From a checkpoint of a small mixture-of-experts model trained on Wikipedia.
Experts: 16 experts in each of 12 layers, 2 picks a token, a sigmoid router.
Below are experts of layer 2 (counted from 0) of a mixture-of-experts language model. Rows are named router (the router's row for the expert) and show model dimensions 128-159. Each number is 50 + 10 x the weight over its row's rms, rounded and kept within 0 to 99.
Before each expert's rows: "comes after" lists some tokens at least twice as common just before its tokens as in all text. This comes from a sample of Wikipedia text that the model never trained on. Tokens count by the router's weight.

# expert 15
comes after: "=", "\n", ".", "\n\n", " |", " ="
router:34 43 60 59 53 58 54 57 76 50 63 48 45 59 35 60 63 46 42 77 47 59 67 51 56 45 52 34 44 39 40 42

# expert 6
comes after: " the", " of", " The", " a", " his", " C"
router:40 48 37 44 44 60 46 58 56 49 66 57 65 56 46 51 51 35 58 53 51 61 36 42 45 43 71 44 63 59 37 55

# expert 14
comes after: " |", "-", "–", ";", " 1", " 2"
router:44 61 43 52 52 46 54 62 75 69 55 62 47 31 40 59 58 57 49 46 54 72 37 47 49 43 36 31 51 42 41 51

# expert 9
comes after: "  ", " |", " 0", ")", "%", ";"
router:52 49 49 49 53 75 61 56 60 45 39 52 69 43 53 56 73 60 48 71 36 54 49 58 62 54 49 34 30 43 34 53

# expert 5
comes after: " the", "–", " a", "19", " U", " The"
router:22 46 52 44 59 49 65 62 55 59 38 58 67 45 43 59 43 63 58 50 40 48 64 41 54 59 46 46 41 63 56 48

# expert 11
comes after: " (", ".", " |", ":", "|", " \""
router:41 60 46 55 57 51 45 65 65 62 47 42 52 57 70 68 61 37 39 52 49 48 44 55 45 49 50 48 43 38 52 44

# expert 4
comes after: "-", " the", " \"", " (", "\n\n", " a"
router:40 48 43 43 30 66 45 57 66 45 63 51 68 34 54 64 50 58 32 51 44 63 39 50 57 55 63 38 45 51 35 61

# expert 10
comes after: ",", " to", ":", " I", " N", " New"
router:39 50 51 43 60 56 46 51 54 51 23 65 32 56 57 43 53 47 49 47 35 57 51 54 53 53 46 36 33 40 49 40